Experts of a small language model: vocabulary 10146, a shared expert of 128 neurons.
Below are experts of layer 3 (counted from 0) of a mixture-of-experts language model. Rows are named router (the router's row for the expert) and show model dimensions 0-223. Each number is 128 + 32 x the weight over its row's rms, rounded and kept within 0 to 255. Numbers have three digits each.
Before each expert's rows: a language model's description of what the expert responds to; "mostly gets" lists some tokens that are sent to it at least half of the time. This comes from a sample of Wikipedia text that the model never trained on.

# expert 5
List dashes and sports. Hyphen bullets that open infobox or list lines after a line break, e.g. Champions, Location, Architect, plus sports-table words like Cup, Team, League.
mostly gets: "-", " Cup", "weight", " Team", "-g", " MF"
router:109118149144089081111099088167092043128145132133070172139173145145089138168146105112076130093112120102127220117154147110084150113112120081117162095122167145123104141083221151139131144141164142139143126143096149147097148137174129149114099130086125137104125139169127121101158116157123107125111133149111151068081144152096122126088128114101179090108154102107201124096054113074119064168158082124072140134048064161143131103119115140167145082124109136150107197062112130194168148073151095132084174115139156175093159130123127147130205136104146156196088136091174132164116128121190103195138092169134152103142117099151145082150076140074142104178112111101117153111178137121133090116115

# expert 9
Names in titles and institutions. Words and pieces within multiword names of people, organizations and places, e.g. Gordon, Federal, Northern, Society, director, Knop|f.
mostly gets: " services", " professor", " news", " wife", " Society", " director"
router:142072153079074155168181142111099147125164125119154142127131148076138071165111167110109125116124142181139095131108138092132197142095119149118101169084086090059105118149113088143128113091103102134163141110138078123100170140067130102207101094185145136141066140109053157171107147115190128099161107073136146159153157117166102133133147153110118120090126084149187088143168090158145146157119131162101142100200162153103141185074116123106115099082149094094152166095114123129136123121126099149103109204183145095192067145154095157102102127153090186080110113180150134082140125190142136112100192154142148155116147152174100147085141179147067144114140097124150073122080173155131155152164

# expert 4
Names, months, list punctuation. Surname pieces after first names, month names in dates, and commas, periods and table-row ends in filmographies and rosters, e.g. Gar(land), March.
mostly gets: " public", " early", " Jan", " Jun", " Van", " Bon"
router:142072153079074155168181142111099147125164125120154142128131149076138066165111167110109125116125142181139095131108138093131197142095114149117100169085083090059105118149113088143128113106103102134163141110138078124100170140067130102206101094185147136141066140109053157171107147115191128099161110073136146158153157117166102134133134153110118120090126084149187088143168090158145146157119131162101142100199162153103141185074116123106115099082149094094152166095114123129136123121126099149103109204184145095192067145154095157101102129153090186080110113180150120082140121188142136112100192154142148155116153152174100147079141179146067144114140098124150075122080173155124155152164

# expert 10
Name starts, table scores. Initial pieces of proper names after a title or first name, e.g. Len(in), Ho, Hong, Bank, plus digits in score or number tables.
mostly gets: " Ho", " Bank", " Hong", " Mu", " Ro", " Hu"
router:142072153079073155169182142111099147125165125119154142127131149076138072165111167110109125116124142181139095131107138092131197142095129149117101169084093090059105118149113088143128112099103102134163141110138078124099170140067130102207101093185136136141066140109053158172107147115191128099161125073136147159153157117166102133133148153110118120089126083150187088143168090158145146157119131162101142100200162153103141185074116123106115099082149094093152166095114123129136123121126099149103109204184145095193067145154095157102102131153090186080110113181150114082140113189142136112100193154142148155116148152175100147088141180147067145114140098124150076122080173156116155152164

# expert 2
Word-initial pieces, mid-sentence. First pieces of words and names in running prose, such as manufact-, pr-, Lew-, Georg-, with the rest of the word still to come.
mostly gets: " manufact", " pr", " any", " non", " political", " Abd"
router:142072153079074155168181142111099147125164125119154142127131148076138073165111167110109125116124142181139095131108138092132197142095119149117100169084079090059105118148113088143127112091103102134163141110138078123100170140068130102207101094184135136141066140109053157171107147114189128099161122073136146158153157117165102133133138153110118120089126084149187088143168090158145146156119131162101142100200162153103141184074116123106116099082149094094151166095115123129136123121126099149103109204183145095192067144154095157102102126153090186080110113180150118082140116189141136112100193154142148155116154152174100147079141179146067144114139098124150074122080173155110155152164

# expert 6
Prepositions and clause verbs. Prepositions and conjunctions linking verbs to objects in narrative prose, such as for, into, during, on, plus verbs right after subjects like said, continued.
mostly gets: " for", " into", " during", " with", " on", " after"
router:139087130146160159107161109117161169092125110165085135137111086123191120097193110166129124114152177144099078126101137127092116153195131142194174134169135163126100143133165121124099106141169157098109130104138127162142132140235099117080133123145110159140175108126102084074137194092133152147096130075078101129137127103172146120147127109142142150114074166079160117136164162115158165113100154150131087108118057117084123065186093141082094158138074114158120077135191097054093157178214210138169085123088120128117133129112142105129130119163069064092157102081092123108163138116162102147150110087144161102124109179100175118135115112067125131190143166144118118136145113094121111187111

# expert 8
Years, percentages, statistics. Year-number pieces (201, 200, 199), percent signs and figures in census, election and population tables, e.g. 2020, 3.56%, total.
mostly gets: "201", "202", "200", "%", "000", "199"
router:084142119171161138134053094085133108138137123091182129204083199169126143117139158158165107146068109133164139188221067104169108105138133117120082110117138144126178075063074161127146157127143160101148154100090135155164142158071100193114114126124132158097182067132122111170151169114104061146078125132159114111177103071122112108131131118203162073083120138139080120105158103158129098099125117172112112110108157154159109121123121084145138140158187113175107091102189120151122094174096124102116101134106067130080134126143120097163150146089167116129081129118136124146090112124128127164140088134187128162116126076174134090141145093137173178081051081086154158105126139114133117158087

# expert 13
Prose and table filler. Common words in running prose (he, the, things, some) and the final spaces, pipes and line breaks in table rows.
mostly gets: " he", "Y", " Great", " Chen", "vin", " Washington"
router:142072153079074155168181142111099147125164125119154142127131148076138072164111167110109125116124142181139095131108138093131197142095110149118101169085083090059105118148113088143128113093103102134163141110138078124100170140068130102206101094184146136141066140110053157171107147115190128099161123074136146158153157117165102133133142153110118120090126084149187088143167090158145146156119131161101142100199162153103141185074116123106116099082149094094151166095114123129136123121126099149103109204183145095192067145154095157102102131153090186080110113180150127082140129188142136112100192153142148155116157152174100147075141179146067144114140098124149071122080173155109155152164

# expert 1
Field and column separators. Punctuation that separates a label from its value or one table cell from the next, such as the colon in Website: or Label:, and pipes between cells.
mostly gets: ":", ");", "):", " :", " ;", ";"
router:111133165131155062081092175119127088125117142132125129094163130157122134065143127100171125134087116123147037116098102156091111122183112144150106133142131127133121099178155146186128172124128097153107167113214132086081110120108187121129180192149137072159100192116203157128102104166085175092178109145039067120158136221113102127091127150187093170180117108127096100124104129130147176109117120118177148105159095120131167166140149114175088178113133129101096160143093125042161133093115118113111177088100151165142162119099166097103079154132149150169132155125113128111108146153092142064131118124093170117111119129052141107123159122119131158093140182177133117161074106092121165117135

# expert 14
Mixed names and punctuation. Name pieces (God-ard, Kasin-ath), words like Mount, film, guitar, Thai script bytes, and commas, parentheses and heading breaks ending phrases.
mostly gets: " Mount", " guitar", " God", "\\", " Little", " film"
router:142072153079073155168181142111099147125165125119154142127131149076138075165111167110109125116124142181139095131108138092131197142095111149117100169084086090059104118148113088143127112098103102134163141110138078123099170140067130102207101093185150136141066140109053158171107147114190128099161128073136146159153157117166101133133143153110118120089126083149187088143168090158145146157119131162101142100200162153103141185074116123106115099082149094093152166095114123129136122121126099149103109204183145095192066145154095157101102124153090186080110113181150118082140113188142136112100192154142148155116150152175100147088141180147067144114140097123150075122080173155131155152164

# expert 0
Possessives, quotes, word endings. Apostrophes and possessive 's, opening quote marks, and closing word pieces like -ary, -ine, -ful, often just before section-heading == markers.
mostly gets: "'", "'s", "’s", "’", "ful", "See"
router:140198157099120187178136139183129129174139137083135153097140145161122142136112107137096081077104106086108110095151142151125123181094129125112106117109145156166188129107141114119081098138092141107108108200136153108130101150102118170145122147084127115148214125038166169111090066156093214150181136160190106163065155117051173129126126092055136142164098169164163210121131063117117149139138123079129105171058165069133122057080173093117112136162128128087149127158118103185105082147107147130201105136087106146173144127107150131146135152147138137135177137086120129128132118120136065133110129141093097164129113083107169121133101093179180108105167143113095141138133127107138113145118

# expert 15
Biological taxonomy terms. Latin-style suffixes and words in species and anatomy text, e.g. idae, ensis, species, genus, Animalia, and pieces in descriptions of stripes or muscles.
mostly gets: " species", "idae", "Scientific", "acter", " Animalia", "ensis"
router:174181062130134126094111173110166083133100149137126088177093130131102163140097093093183187175185097083118183164160176144159123139083144135111152113180118090214118158124096147111137124131096122144150110125099127131179125097162144137134121126129114067143117126162118123101147138090088078136084129161140152144081075142153097156143119174150121145175199130151056131145138183117081102128122183069135144133122154133145143131207157179107161114144136152154157125214076176122135110152104104164153138054128122107068118156122142140132116102115131098152129095109121132185132123089105183145128145075083054083166146145080055109127157170129134113081112117108154148078162151166133095057105

# expert 11
Years and birth fields. The last digit of years, especially in Born: and Died: dates (197|5, 198|3), plus opening parentheses and infobox field words like Born and Location.
mostly gets: " Died", " Born", " Phylum", " born", "–present", " =\n\n"
router:112154127148204117124120101144124193121090126156154074078146057098124141137076149140096121135169141135142159064044102143163051100122124099054146126129128128117120138167103113106167143149141092135118092192133147095135094104107119069035156139092129162112095110174215111146162096139122133123148136165122151119191124110132167130168126119112102151149118125107093159136090193155121139102145104162230143137139106107121085147118119122126160130116083178144113067154156148155127147113104123065105134066148139119063176086154108121123106095106156105116144180185117136105166138089073138074140095144162152127112117138146172197160100097158143095150152123159060154147125055155124151117167

# expert 7
Name starts and line ends. First pieces of personal surnames or given names (Hus|sein, Sh|uvera, Roy), plus line breaks ending list items and the word and.
mostly gets: " Christ", " BRA", " Sm", " Joseph", " Or", "osh"
router:142072153079074155168181142111099147125164125119154142127131148076138067164111167110109125116124142181139095131108138093131197142095133149118101169085079090059105118148113088143128113100103102134163141110138078123100170140067130102207101094184138136141066140109053157171107147115190128099161117073136146158153157117165102133133139153110118120090126084149187089143167090158145146157119131162101142100199162153103141185074116123106116099082149094094151166095114123129136123121126099149103109204183145095192067145154095157102102129153090186080110113180150118082140121189142136112100192154142148155116166152174100147085141179147067144114140098124149073122080173155120155152164

# expert 3
Mid-name word pieces. Word pieces inside proper names and rare words, often the second piece after a first-name or prefix fragment, e.g. Len|ard, Av|engers, Dav|ies.
mostly gets: " \\", " Racing", " Church", " Nag", " Har", " Marc"
router:142072153079074155168181142111100147125164125119154142127131148076138059164111167110109125116124142181139095131108138092131197142095141149118102169085084090059105118148113088143128113087103102134163141110138078124100170140068130102206101094184145136141066139109053157171107147115190128099161130074136146158153157117165102133133141153110118120090126084149187089143167090158145146156119131161101142100199162153103141185074116123106115099082149094094151166095114123129136123121126099149103109204183145095192067144154095157102102132153090185080110113180150124082140110187142136112100192153142148155116153152174100147081141179146069144114140098124149072122080173155124155152164